Weights of a small mixture-of-experts language model, trained from scratch on English Wikipedia.
Training: a variant of Adam for the experts, 800M tokens, 3051 steps.
Below are experts of layer 4 (counted from 0) of a mixture-of-experts language model. Rows are named router (the router's row for the expert), gate (a neuron's input weights, with its number), up (a neuron's input weights, with its number), down (a neuron's output weights, with its number) and show model dimensions 0-63. Each number is 128 + 24 x the weight over its row's rms, rounded and kept within 0 to 255. Numbers have three digits each.
Before each expert's rows: a language model's description of what the expert responds to; "comes after" lists some tokens at least twice as common just before its tokens as in all text. This comes from a sample of Wikipedia text that the model never trained on. Tokens count by the router's weight.

# expert 22
Description: Table cell separators. Pipe separators and numbers in wiki tables of sports statistics and filmographies, plus header words like Notes and odd name pieces.
comes after: " ", " 0", " 1", " 2", " 3", " —"
router:107102100153140147112158144141159101122127108153153119111104158107145107144120101140163140090120148139111165144117148114093076155148113123114123117125098139113119119139174097132141111109139163
gate0:119138132133094179171081148157140120127097157099115112133136138145126107126139138111127129204143109150156144112143134146116151117118124116156096131094171118117145150104105152133117135144099091
up0:115143152121121166157078128133123142101144142136139132149116138111117117089150143129132132193098133119120174151160140146101152133160097103172118120111137119080127130124163140128167138120086097
down0:091137172123112139141095175179115156064134100131085112128148150115129148146117118127132134148172120108141142147112105116153149146169161148116132122118145089115138110147100153156129114128093169
gate1:129154159051133176128134140116094124142134122075131096150133104149079126103138155149155121123148136131143155109156112134141140128134140131116155143145120131128088133117113156129128167129150058
up1:126156136124135106167101123183089127138093126109147144166133128118141120110124111064138124162113116127139095074153128115070186111146079163149128115160123139155150159119118169099121142126127134
down1:137101104148125101103146137145153120115106122142147109123084102197141128163132131119111135141119156108081060106110088125117118117128113162114165140153165138086121144136122166117163111128149135
gate2:147170114130124118095103135141104124133055107086103114141146127158112123132090150128121117132128142135131101130137098115155137129102173147132094132158139111179147157147100146112137137188103090
up2:141165071119118153099094131129105098155121123110132117104163146130124152122112166115153154141163126137124103134111114118142126109116129100090110169159127127160107109116134133117156161130124132
down2:146110142139143114129144123160113135152131135147141165130133074152137140111104103083141101117155106128098143101143147118164158139134136126156109164128176124143118158083142114091154160108131171
gate3:140113083102118152097108131145121123128086140122113145143115150118040147065125138177126111156116089122117129113149115137136145120106119115151158162149162125091106137126080131122098133176088088
up3:133152124192166118109148123139141123116147170128131118114126128130069118114164093156140131107116186128118131103114072171127102150108127097129135117126055139127098144140141174119117120142112133
down3:109141133136119148117133068129124100143119145126152071150112139123143111143147136122121118118082164147146104114130141106098126106147171150122127167166121094125104128138128152139116169119103112
gate4:130142181158134141141121076164090128157107103112143109122162125157127142102127181124114167164135135091123111134126119131130151150113150120155132144122151098141088122150110135107123178103118129
up4:151132140119105112126104134108149139088135126143117135161114104151097109113168154133139108118129145140117134172142172134129163117128154130101113165143150124146116164093132151072139114162164160
down4:087134156137173134141150136138148162124165140136166122096121086130082138077145112092094074099152115121154130139154124122140155109158135121117151127109122151147109145088174141150098116141165105
gate5:155145133123137138138077103154109142137085153116075143124130102134127085148117127113128135186143098165154127120157092126158179106150112141136149149097183109115152141125124162152120108131133122
up5:145143136146196160160104139132126119101117138118109131117137180141155102148106116152165127166152174131094111127149104126132145142154139134137132170074173102124132157128128096160129099120142114
down5:063133132115093158150110115104111148099156139120112122091164157114161157160135091158123103137152161107133110140125103133100145172124160139123144143099143148132114076153124116137146142060121146
gate6:153167136083152102147110140172115135111126094107138114133157145147109149118112133104170118148191130135152086128141125164132163107126115130130107125133143124138077128114079134101118104121186101
up6:147141138074098128083114135070104140081096118097131126145141095132134154112108119127145129136145103169145113114102123140150149150086137098144110101169182119163131176127122089107126136148127075
down6:142127134124123155121132137134135104124141103146111153112067127091125117117131161104143114139095115155111144085140142078186118141103126139108121100141147135148108157139136104168085151155129140
gate7:137139125134102132145132106108112124106133141109101116160133086171114146128120162169138116145189094131156129126161109125158143098136139121141118156109133139150127117106072114079128145135111108
up7:145085149137116159118175105148093088106137164154120107119120161121121113151106138153176167141161155124158133148120138137101141119115125160152137138117108160147153127152137111113092153138144128
down7:113094110108105121089167134088136109133076126136146106090126171151096151124139157126162111131093155148123122140099099143128118114160128142162107132120084112079103130115141118145133126142128137
gate8:143169153139143113133121140133095102125134139071103135123130142128106139124172144148128131156174112121138108137105168153119142119125110124167087121120152092124127127159116124118125132159142130
up8:144157209124173077129140165120125143090147134111138126174117120145140114095144120131128136146139115100131159135105132098132134150165125116120142118139092141171123096122137101073097106145132176
down8:116140165138188168169153146118107141098129181113118107165129131120092151147147140102171136127102125093113115206138137111131172117088138131138102125129135121108144122105123157115131124131128177
gate9:163140174098110127154086133138115115120127129081103098138172137126086129146111138119112130172135100136138164117179124117138165109103162144123122152125145110142139124111105157137121164128090092
up9:160141157113111091137088148170108085136070134124115128165129167106111112169086127149106140179110129144146169120159121086113152109123103131138143109118110103124147111131111171131127138125086107
down9:145110127124081154140149138134107128135142130102108133126143115094149120125127113123176145110129142133120144179144095132119113172123121088140120143120119144157119115074132137112082133156116113
gate10:175188130129118121138142122097087115137083134113112146124137116155112130110121158140102120160140115146144103130147130130132145102152140120158129119146156102119131133104110133087137160124108121
up10:146089159108153131151105163167112087116151166096111115170113127104117120111133149117122121112126096122140144128108132159119180146130093147109103163156131138147151154124091158149148144125081123
down10:107135139094114168109155090089189153134085145108150165108092114087163083098141132109112132104095137094147128172123154143117156136119072147089170175115126167155128121132122109138126117134115130
gate11:150134148082097102154107108122108115076115150129106151143125128125115132104137185142104097144147107091131121148131106170142169105090132139144169157120112115177122133131106136136102131147108096
up11:161116118125116093109094113178135133121098121130095112165133134118083105090137079141098140146114079135136181133127126101116147139096124166108109119118133087115091161109134157138122152144152142
down11:122120110090159131107140122154115073104141136115131070164083141138088104160047141118108134123193128109111129122137123126112134161163146094142105092138113097114120105114086125144132101095094168
gate12:162149132105095141161134137152108134152081139102134115144136147154132092124106108156148094172158129167144175107169106141173128111086112187138090139147166111142114114169138152143115152157089136
up12:143130119081096128101125077114121090141177087133102189146134115094117127111147131139124145132133121120153091148095137152143143129161167110099148143086137122143127105145153111161109134099180078
down12:083088093090143146122095136127128109125107120107140147124106101127115109151098116161137098122122114138087098138149148179154092178104100101129102121093117145094135137099096144137167147124129087
gate13:173112164122121152164104115157134081078123117133127100118174110176119116117135148120142103089114101108124112102127108147161140156112124152128111170108131105158132148138108152129081170144083070
up13:156158137126087148142136136140093067121110133147082147156114141177120095127172125158082136123091100096133102121135121127124121148120107171088088158114160107173152138156152163109107136188090151
down13:142161126158154144117102126128117102121124104128088056124138127106124128134140157136113126161188145141143164153110129060132136136091165091125143117139145134105144169097126136153147164118123136
gate14:169135139099138180147129125106110113099093122086100098135112129139072118099089143114112101144170102147157092103144149165134149109098145152163119128116166141150136138113130137126133134127132109
up14:195084127154091182128159112155117095119141117120158080115154129154121105149136110140138111157094108143069129147107141136131134125138124157107114130097132115144173174126145130150143117132102094
down14:120128108164102113152146088152133096140131118144151157150081132164159131118134126110107102127151090151132153100116134113111168138146158093144115129111125113092104188161100123152143143140087122
gate15:155189145141114156143117091134076130125130116143105136153113086142084141094139153128136127138147111112130133136143117182122163083112113145150114159095107150144083124120092142115137136160108145
up15:178126129151100119148087158094155145116111161096106115157139111142132138150090157120120125147129115205144117138161118099156148115116147143107123133116147098145145175125131142146114114131106081
down15:108110136139085092073183158121143142135135151123143141108124131120115124183143110138158106141125116140128111108165136131147136123161168124139122094106098093102109109141148163130117104104145117
gate16:165188142123111127144123072139128132117146158125111110153109148178098132134107133128137121149202141089146083111114092112152135116127149092120147174127155087134104134128103135116121092137104114
up16:110154120110125126124093116113138137146109131147126112124116146146108123152113155128097172106132174158162120136165116123120113149152106140130131159115107067125151147080136141106133116123091075
down16:134137110112079131107134140163144106149108132157122120132042152155099132105146145125149153141131094113133192070071143112117140121129118120120135118117117099172140150139114155152135112128145084
gate17:151134110112138147141100142114130093133126159098081144137141165149106122089143178139115136137127069132124105148143099133139171090090128136117150122105163159126114120133141183125088149114115094
up17:141164162095098078140142108144091104119132122113126116156138098136088111132167143144103129163125116118186126161118132186128115117138141160103141133082148071134137132114083123106148140149129110
down17:091122127138094093137152153162122153110154128162159124132122156147151147113159130143127109136145141128122182141133106140129093126112155107158129147152086153105130120157140139156179145140109143
gate18:134160120090132082140088139125101136114113121113116121166113118126074143119094151147130172144130082106102150116136130117105156114128101155163130130128153122115133120097078204127120116153081123
up18:109155133129150120147118131133109131123137157120133134130119127156069174124141145139123099112145118135136089145154129138167136132110170155124122126153104139171151131099141129115100131158128093
down18:152157112156104151139145133122115079169104145141116136136165153095125142134113129141155125120122134130137129132114156165096149127087126130124157116132133114138138101132142091138133150153143142
gate19:155152131091140114130145123126105123116138161157111128163141089181075123069140167121130136182157120111125123138175114123126146097125152116138098129159153092161153121116113155121132146151133115
up19:134087126154126132172109191110089102114113146106155134145088108128144129143139152145149136148148155112114111124111141131119143136170125163102124135189137146112117115124138125134093118132093111
down19:157163118133108113131158157119120106121099134185111110140118108124155100141150080132140118149152166120090058155115109136130136172080114154139152162169120147126171163146127136105114108131140147
gate20:153161149127175099120092139126145105128109125097132132124120155132085111140147138135112115146155088126156105144103082116142147121138126166094124154146172156177121116144115112157109119154143115
up20:164166095115101092161136117153145123112073150146146097119116109113145125126106120139091144154171126158178141095086120167126112103128174120145129134156137089125119107083098116147138124139095126
down20:154117125099137132098135109178145156112126106147134128078135156136119122148111106126199162136116116110150116110103178152148090100116101119138124101147101087130151109137123148136153116095145105
gate21:127127123136178140125128113093129120122104126102137143144123116102097102089149138139130132159136129133128124142097148135143130080126165125120112138120115160135141146149111141091166144097143090
up21:120160117138158115169108140103131117133135114139089101151106088167096108136144134119145133147149110107148092170144130181128099083175176149110156100155128081154139091105175097136147129127103145
down21:078153104085127138151182134143098092125101153112131126143104126110097096133134104120080082104129178139138146125119161152150132107108138152113108113110095140087121100130092152119139144140162086
gate22:185148154105115128155101147111086129118098090113129125126116107130100131098097106155100114146143067111106119155147123142156150091113118169144092152151155141139134159104110140122118151179112115
up22:121153137101152143099125144151101111097115124077166113148123093135087138108142127143122147191162147163148105133146105102111150143156096085122157132136121099154147137099125134076174123140124119
down22:130111207112116114145124114140159151137179140163120155104139162172156171167124097163152131133120114112143126094134119132165172116125128102161159141126140105127119113091135135132095127126095183
gate23:175123197117122108143096118117086110112095122099149122164103112154065114127119145128102136145146088114125092118136144137137137109129115141138149145178148112133143153119094120067113144143086097
up23:107177107111144107124091168109134165125137140089103130100131129118096133108138145148119145124131128112120093110157107150120189118136132137128089104133167148118140136097113188142149155158121119
down23:173125134112095153158133181158104139088090123106122142110168110117107121169092075143144127080097145033118122113145107133136189155094138131149112146127108134129113104150110108088116169114115137
gate24:163135127095108174155122097131092098117126133127132131160139118147138097114156128131122088144155119102114079134134139159169136099137105146168123149139157109155121111115118138079103123168169121
up24:174130101144109130153101123121106116111125081102131145117116103110134090153173115116171085112130102153101137149129143153156139108157115146148139128152121127146127122136111129116139121146146096
down24:137187135138087126105134112153153120118154120125154138099127128084146117129090143131145125098119149118127119134139127145150155124094147181110119165166123122133125125118134114100138144119109094
gate25:125181124130111161130110135117099150122094145087126142116112093116095112125136131135143158107170106121177139111153144152145157158084129126153134114097153100173131162128159122127123109160133118
up25:154168100109163126139138134132183158131101106102132173136142188140125136126150146102126124137147135119151110109110159174113137106122134116085128143140123100087129159124133172107115132117083139
down25:141154132127127142153124148130126111121121110131138131152105129113179143121125132086120149156116120150147162116131180112142134158167127165095131128115120160124151107141148144111104103099108147
gate26:158184132099118113169143120155137119143103097086102106130111100126126149125101113166144150127137111142155113132161093170163151160113133114139117150127139134159101137117090137139122142118154118
up26:127111102047079129160133124125126144095149134086101132178140087175122157117099154105142184130194103108152113107147119117163146102120160155096124108151143121132129115117105160132156138122096112
down26:148142149115140157147089142129139126116165136173151169133162080111126143132115125112129102125168125100104091140156109080112104120123172112131147159168113102142109173153150127127076145149119129
gate27:153150143080146099117096119122100141096131117115104134134135113149061130117111158129131093143136086135154130133153122136139167123126109126124133113139126117161126146117091143123087158151140080
up27:148153142124183121147119128120134120138125149146108159143119192128104105153110134169126108124130128089155115146154119100121166141086090133105112086086104140105116124133141180120103121133175097
down27:109122131125144113161108123107133055075115124133164168193148091152085142159132139119132162079157112069083136117137143167137143149135147152135135090138109114103123077117097159116171151099130106
gate28:141154122135122147122107109158103147096111128095101116149133064119079136080114147153144097133138099131112116103155115145174175107099144157128110120127171127157152156122120133106113149148126102
up28:100159104145103149148097163127120146123095147149096110136133124120134119113134159146169121146121103158103146111183156165124161108114125118178128125145174117136185107139153154093140134145149105
down28:134110160146131134130054094099118134123136070134135133132117090122159116140094114157124147090107108126087088110159115124141125154143124141119083147128110127144133156110062131124172149087146134
gate29:136138150119143140149106118166122105123145119089132113199149126145103120147116107136135131170124108120111140168135092158182157100111128146099133163131158133110116102151121156130113118171145068
up29:118134136132160149125058138181135142155150161084128153143104123141140135092124114159105083150130127116121166138150095160168158142136094104154142123104139068136175121128113126097132135128097103
down29:165136121119129111142118153122136165122156150120133134121086097124125125112117159146153103112140100086116120110136159111123152121126157083143138115156106107114115148136125065109095129106200131
gate30:140135149111146092146101124154104104113136119110127113163100139148104125106102122135094117157173100139144148104172120129145156132116141124157135160150141108143111173124107164114121139168105116
up30:157146129110139098110128129138131147119116133072138149133130093132103135099143146094121135134127091152123147115126140128120217097128119109158132109151117122102173119110118138127090151154140146
down30:078099164094123112114131103112162155147108143132158145149154109083121115103138161111147109096105156144091140112166188146136146175100114078112111136188118159128106133121134138111110138140111162
gate31:124161171115122126168100121175103107095108144126117114118146086123093096077114137105136124145165131121190138108118137139143159116120125133167102151134125125150102164146086139118091134134123104
up31:159151119123131146122195128111102126158110166099139152151100114144101115167161133157140097108165104114134123126165115184127155148124110140109115183154159145169104103126143109096119132148111167
down31:137121144069078135142152096108103143102153126133147100096123126151156130133146098108099140133163149129110119138123103131111148132120113089165098153135115119130113144137108136194128122166089129

# expert 25
Description: Line breaks, word fragments. Line breaks and pipes ending rows in tables or lists, plus mid-word fragments like landsc-ap-es, Ced-ar-hurst, closing parentheses.
comes after: ".", "%", ")", " He", ").", " Gr"
router:097105093160143141114163139140158113111126102149151142114111146105153113130130113134172136089115150122106167139121152098098087165131115111102125100106094140119117119138169098120140112103143166
gate0:132174158110119126150118122130087116101147155094111128177129111195095116132109143128097116151184087114185107112132111160146174098134118158121145151143153105133140148098082155156116125130105116
up0:146159181162144161158145094137121102079173145145143129143103106171136124125123121167124115127143155111157143107134115147140150154127099154159117125135144114154136109093107155128117104154153141
down0:099128120162073155093096114112129085114149148137102180157110092135120140117120120109112138115109129100128125120076088145156115117137098112108132123089132137122096097113157077152157104143103131
gate1:144171107108114124162103103146096112131109152116118111109147131153087139093115158149120116150132124102163144147115136164135149134140147160137111174135107100137161145141090126127127142151135114
up1:122170112153113126159159130145143109130121145108122103083149138130126159103105146135158132114110129093159138147101129150151114193113128157155043149154088116109131108122132117113121123129112155
down1:092121125111096099098142125116099135129136099101089123174138115093093136132101118075129150095138123097100114113098128185155116144166149156115133151081111125128102118127121098100102127136176132
gate2:158144145094150108133078074160129153127096111124142102135132112161112077147124141154081139131151132109129129119126125115131171084129161130110137138097173137142124142124111152098143137167107114
up2:104175137117143169103087091091106138090141095117134096128134127123150124126113141163126116117110132112128154170155147112175147106079104133123114144122175142113136121138100137151135123139172121
down2:091136134115078118140128116109119132158140130130075133129145088091103115128099148105119129134093126123103127107113162129143178115133105154139127099100149116103089127115080158108143164120107130
gate3:168136131112127095129113113112071140117131139145095114140176115153110116100137166152138142178181119125125098099156107121156159121137133156114141151137162117160107129082103144125118142173116104
up3:141114141107110157127084120133156145135070084113098112147125104111144136172172123112120099130148124136151142160180097137142143098080141075143100088135112101137105116121118137134142174105122131
down3:184156148159139144117127119129126119103148117137162095123112131137124113088137134150127148091096086113164131176122151099058102170135161089144149159126130125140163122144141119085114139108122119
gate4:121169151140099103137086072143082137124144104128130128162101112151128162086112178127139125147126136134169133126171159130129154096129118138140149145128146139188163136084082114161125159132105088
up4:183154141124118102132135115145144149133078168144161090088126150164129126120109148141081116147137125109142116128112117111151165151131155175143129094144144147139153153154098153096129160165108128
down4:131102095183139079132142102160149126135133120176144076139153105174116155135096131130123095123102143113136075129097086119135113110107148107133181142121103133131116148111145149141116090143136109
gate5:145142176113118089132115103122080153127148149101118152163151168161108139108141139137114123132130119097167138114141123121149171098103121132150152154122141085115129136090077167117115145162129086
up5:118116123125131101139108118102165095141168120110095114118161174103131131155152119143127143158117120178119166096143108100135113133098106099120165116114135077170102124105117103127166173104138096
down5:176116123158143088145103118102120132138127115141158067138129120124159095117151172125119093108086156112100098143087111153103061138092123136150163145127104092067105130106159121120095126096118122
gate6:129108140108116130146124153114115094145122144116109120171156124112111138127073133124121133135139069139143135113147151123162166119092141128113136146169132099142183112131092126111111147180093112
up6:152112130109145083060102130147141155127127176100135089148090135108136144124125099149105144103157150081114181131136151137091126131123175109152117132140131130150147118113113116149132154139142170
down6:140136098134182163162151211156132148124123108133129127140132129156127134147137123144153073141153064128120110109160109074180120117182127114115168129155155128115145120155141123151121086135141133
gate7:134152129122124131142123134128126160140118130086124094116149130123128138159136152129129135175109105136155112116123122149181194070093162118147113151129148101145086143128102148104165144139119100
up7:150122114073140102116116114089093103119123098124112133144147118143122133113164150184100115154137089060147118129131146118142166091117092157133086131143164113133150112130129166098097150128090158
down7:132131146151142110095166122111115140128135134124174154107117131115101145094129145107126117091200137126149118113142106118093153128141156149136140137132137132155142103117133134128131102145129150
gate8:140186102111120113145075125117102145107117141133119117180090149141105128114101166161109167151166126119092127106148105155130167114136140106139115141134156099114143167109131162140140164153099104
up8:127150096133114141166139117125120123116164104200141117132162157164129129121109135135138131142166131152119133098143158125103115154171137145113068132128149089136118185142123143132097089163108125
down8:146129117153092142147115126141115079141079154157112101147133139171120111129117145117109114121155102122105080142112132093166134119122112112100158126119137107186091140163119107128082124151138164
gate9:132139149104135123115084134114108107097117134086119131170142104131091145085118131112121132147150123127175113105152130154120182127156132116153109140178139096142131141083082132136108154161142089
up9:089119124087129134120085157077154147091125083120086140132129156105157111116153167128119121144132133131128097129154135120125137132158131118116099127154093126108128122151100121168153143140124097
down9:183107129098137161119120138117145086172113133150096155123119112127102084095130163122081103098144099146126130117115120115107118185115101123085112138127126108088128148128148120086143118136145137
gate10:144161172108141086146115120118099132109100121089097115170151092173086151137132147127102099137165083107170144114146112171177139108123128119131124125144118121152108174107072117133108134166144141
up10:139094152134103139123175154127117128102135093117118141189118081146090131115094109134085118145088137118080137107165085152138099127098111091148126158118129120078148093094110099101138080120131126
down10:147183140137113170127093150092082122149179101089125134142142102114146134126138131125126159107140116137131163132149147147130173163133100140158079101137123140114116127136111106126128126080157133
gate11:170146136082119109138095127109101138120144141132099114162126106145098115098087140123119140130146106128129104132145115139156156116111113148155116144154168110127132122125091165119144150136124102
up11:152115152136161106121125157108121107146157121117082151148093122089119120119097126112119139113096110172142110146161127120131088169095143140171103138125126101074095102160120162101177128101136142
down11:140122147142140116138135099148103148121124096118142154160150075102089104126146138135102146090073118130090135104107131099133126173069137137162116152104118150142137122134121091159126079133185132
gate12:137165085132131100157127147116128168146081096125140111163147165152080112124125159083096123140122100117130147100145145146133121112101121135124141165192137149146134156133128153129125154151086092
up12:162140177116115167139127112188104133094144101162139093115134130141169124130156139114121177097140118107145142117122135126129133112168177101135107151140131132163102114115104116145147138151131071
down12:127140131103141096145148147102153114135114154095105070121075096113153170092091100157094148127139159140144099157144104132137102113146093105124136122123100123137102135137126107144120021124119136
gate13:206157132105098118134096114158079143080102147121093095148162154156099137110113147140142160125132115126153160120127109093145134118111166104122148127130131134129123128106085157131147125171097100
up13:152130157114120128170140118116127109068133169149162115160114132144128151129115116161153110114101128135162184142139128129144120164088124138121078110091087118132134097098101131124083135172148119
down13:132156141106080104095122114115079124104163129108086154124102133120108133200109154137113125126162112100141136139151102161109147109134134125149135127098150128126096137113115173113083156107171142
gate14:116145141104132088147099162139124171128085098129177110124141127120117135098135170150141106101137119075118122110128118115148155113113152170149141128119181149133135129124100140098106125141104106
up14:134160142135076113130118105141103141134115164120131101102115123111077126114129177119146139070105131099130173168109124162145138124125132173116132129150142121125112121145086116092156141109116075
down14:123141115129126145125107130136170126128152059156181118131113106152105139107149118128144141109125137157117118095144166129101159160145097119120088122159082110124148137117126080123111073138160138
gate15:151154144097125147175078119101072164127085134120102122161138132150095143094096165125125108149148123112128142111145084124139181095099142146155123132146164081101167127081099165125112132185102121
up15:152118129126118167095077108155143130098083121113134117157158126105131142138119134130117148171166117093163119113144149080146112153114127125135109138133121154126119144147104111125149147137110097
down15:161091106139188112158126174132117171109117101112161088123129136117131091116123146116107174087117136118133098087170129098151116109135182129179135145131149127128147151173129139081103145134184117
gate16:109152125123134113113113141126099104118125119123098136107130148149121101082164165145132110119163121114167095151117130112152162105098131115124133166135143152125104145148115158081136140134144119
up16:081102130115089147106110121148136118115154105114147156098138140172101114131137170149147114091136133137133106131120101154123123145147132085135129138129136146122106121120151129138102138157134129
down16:125115137134123122140110098103150116083108106150137136157126122128143114129093132162130048095174136132090085091147097084121060159126120099091111121132109156128149152112090098140152100093134108
gate17:152154171103121152121133139121101124119125116123118115110132146152118140120142157109112100151123094152148123119149104132151159097114139133144160123149134117139145161099102171134159146150044100
up17:126117128173134147095152085178099074155108126164140111104132135178162110118118108167113165129108183111146139135119144130157092141132085112145113091141072177126154120100157135134177158083147134
down17:135133078153134135064158112123109134113125140155106118141127139137084172164097147097134115133157122145098098124132132127124130100115131079111131105096109156175114148099149137101173161127122138
gate18:130130115106088118110125160139135127162078100103139112115130151105097107130082173131127138169118055119079120135140138103132154103098132148133150140133162108100150087100118106128135134129102109
up18:117144134144103136136132119116132145133100114152134128128122108104154174126105210155126148126166161098120111072093109127097148117123103135127105106138165104123133110130136139126104117157104129
down18:139139141152170159128153137178131120137101137131147079090145087149132136104143142105141166119118113129141143119153132156106144149087134139114147124127149142110149137077094125122104147123135135
gate19:155166160105148127130079116117120145114115147123074114157108117129125128146089134095099147191136093128121143093122104136130172148095133131126171138131158139164130138131073148092120113116135134
up19:108121136160131108124108107137141139118093114165126156114118114108133083134120153124112090156104131100070150081117135148145138124115145106117148127152122168136118120149097127107122100115167111
down19:128124111194135145106098148148150126125146156173097159134105234117173107126126119185156120155101143122134118094102101137132109118104148129166120140074145122144143130146141073112144108133148078
gate20:092147158144131133123083128150102136145147151141124117118135154109116137124113141113104178126170109123114127129132077152130200124113145160121171165112162115157150147093106135094133119116113101
up20:070121109133138118066132125118133101151122114142130126121113166116150146109114132132101176098121182083092136150102125124117120157157132163084148150095118164119162113137130106077130089128159141
down20:115086125118100106106136130109121132122137136136144143081121145133161154101133123134113148145097119127163144094117104122137156116153041113178133134087124116132123134185110140111110155160123159
gate21:134125173133132113097096137176059126125139149110129154114155153168111155090103156104127096134156118140119139112145104122158120076109136151121122144144183108120098144109097169104123134138119115
up21:096095108101117144108121101104127105086162124135150097118128106149086162118110070125181133138133111078145154140146151133088157107144106157155106129133157130124135119095104131132116131131128115
down21:094131150115087120109159101131112131112161113152096110145165101101124124109153106094147129141105080123111151120142132133099161155116085154120140122095125121122160111135121107124132163129122097
gate22:184159103134160120157131100153097166131139116101084109133118131191112118120081158119106149130132130116163105146124119107165144103101137146119148161121132136150138124072104153087123160154093110
up22:123129129195124143096105123127124140151158149143149135133101120128102088143137086127114115114096134097118120153104154167138153090158084103103138174133172128091152075122126166088131113144127138
down22:097087100134126152107109131149084150106146098130099167118138118131123134136120170112142165166110125128176107140076136150111111151090109131152123106083143160118126096143098104144132120117114145
gate23:153170140128108095154098099097105130105099149119114128145140137115104120119124150120104147147145100129128130115150102140145198102133127155135111119132143088140136134134078177120136139142120091
up23:116167066165108126174104073077110122125121127125093124139145138154114117120150139101078164116103151117124089101148142108088137105117157107119141096132116083161120125154110140130147136102139131
down23:101144070159142130128155142172105141112140166186137135096098087120160140150114138149123129114146169127133102121076142174117147127123107160179119131126139135133134110124165162143146184138140143
gate24:103128141145093117139112162095104117134078105116094090113161093149099107153088152129153119180158084113146123106132121123116175134076133100175092164153159099119098114113110155133085140150132123
up24:119140140110154105133129120140131104120086104133133131113134100116128153127112138130101149154113130111123112083144096145155133141133129129090137157180148055136122152102089091150119141127110128
down24:153156137146172143155118137084082143146148139146123137160101103129152173131159121114114096173139131117107112148155166131120153110096167160155143117123101125142117123147133160121138126099107150
gate25:116139148117106138123163119118068153116130163117082128091153122148095146103104134149116161129113121122105140085098127153175145112127100133166132150097098102144147148104119141143133171149116116
up25:155127119115091150124146154086142105113137145166102138095135136141079152112094107153132112139084105108123135108127127155119141135121074118107132137113105137114130122105130162144101095125107146
down25:151124106159148091116134115102117122160108161126096143141088136085144130156072139146102077090152114141109129179181127143114109161127133181107108117117115114121109101116168111096073140140135147
gate26:125176114149129085158126115148076113124115122116097094165157143121112117097131132138116148132126055134130152121140100149124112097094169167153102156162147090148126139118105185095161143147090111
up26:132187127167110125123108108107145140127158094134158127124081145106157119144115113098133171082117089107119146127116099093134131154140150100122126119158117175147146104166120121130138140142184127
down26:098130121110109150147146153112160154160140102132077097156148169113131128121133084150119102153116142086133155136146094118110116109118113115108140161124118127087106175148145104128090151161112093
gate27:130142115079115117110124141125124141149128165095132133146122113143088095121125109119110144136166101123108091128122133119133179103117152136130148117135128097120099141117116133108136128159123148
up27:156122113123146109084134115125134110145123152077132179149128119103102088158124112123142115135125107116102128143118139124150145148136105116104156115128123100095126185157123112100120139150137143
down27:173125117174093145102129150129169117092157117144111136093094107114137075110167120115144071163103138157150129122101114131096143136169171159107130131129110127195144125152146132158117147163102128
gate28:128133128107136097133115148115095135144087093137089085130147117129107105113152144150120121180172117136115134126120115117162179109093121134145151152118135083165130127107100139090128155162093123
up28:143101106125143131113154154152122128168097074204124118133123084085125093137149113164109090135138146131075146156084135119137123153116080135135169132151102123131141094118113145134133115164109125
down28:114136138119122141155157101180134115144165188167140180140161135123151125142124131150091119136107099116080105139118089153140113101151101161146098100098176131121151156109168095136094137125121125
gate29:157162126101126104117125120116110135113115169074139109111161114133119122132121149136115128151141116146136134099136100136129144113119123133144157145157147100149106131083058155112150142177139118
up29:123136107129115094150112070123116141139102108135104079141134125121100161106111151169144145145133142095120130141134066141113113125106145130119136147155111125157141123156049156117189116168123110
down29:143122101123149146129112119163170090110096080156171098141168099102132123106153142100118134143158096117108084117102152132095126126182117115088116153153103081130161128111126151124163122151147153
gate30:132144156122090116156133126107097168094146166151092109194122127109092126115142155120085149139112128093134133094093127131163159097118160109148135128118129162148095154132105150113098126137120090
up30:124156148104122156144130156143144128137108155120088104191159089136069144156093128137111131150085122124140159127119117112136123145080163146208131139133132103119085145117153160154115141103113126
down30:161136130149119124094129133127135119149120119150167135119154133129152115115168108102142111136143101161130152121168125111140174165098132157171160118163125168115139121111145149111111134126154165
gate31:135175179118103115160101122104119127132128151112092138125151138133093155127107136140119114174164068100144111109142130131155161103140114155151127145105119140143144162083088160123108156165105113
up31:159139114131100158100070129191123146114112123147125127124109168159093132144159108124116132129182159079157158134095139111141130154096104150128153141145117172104112172134089167142112137144097126
down31:131182107127128109116099101121110137111110156130109153130089122134107135180091126143125146078151102113125124174160147140132178118153142140093110129110120130153120111159106119099137111118142109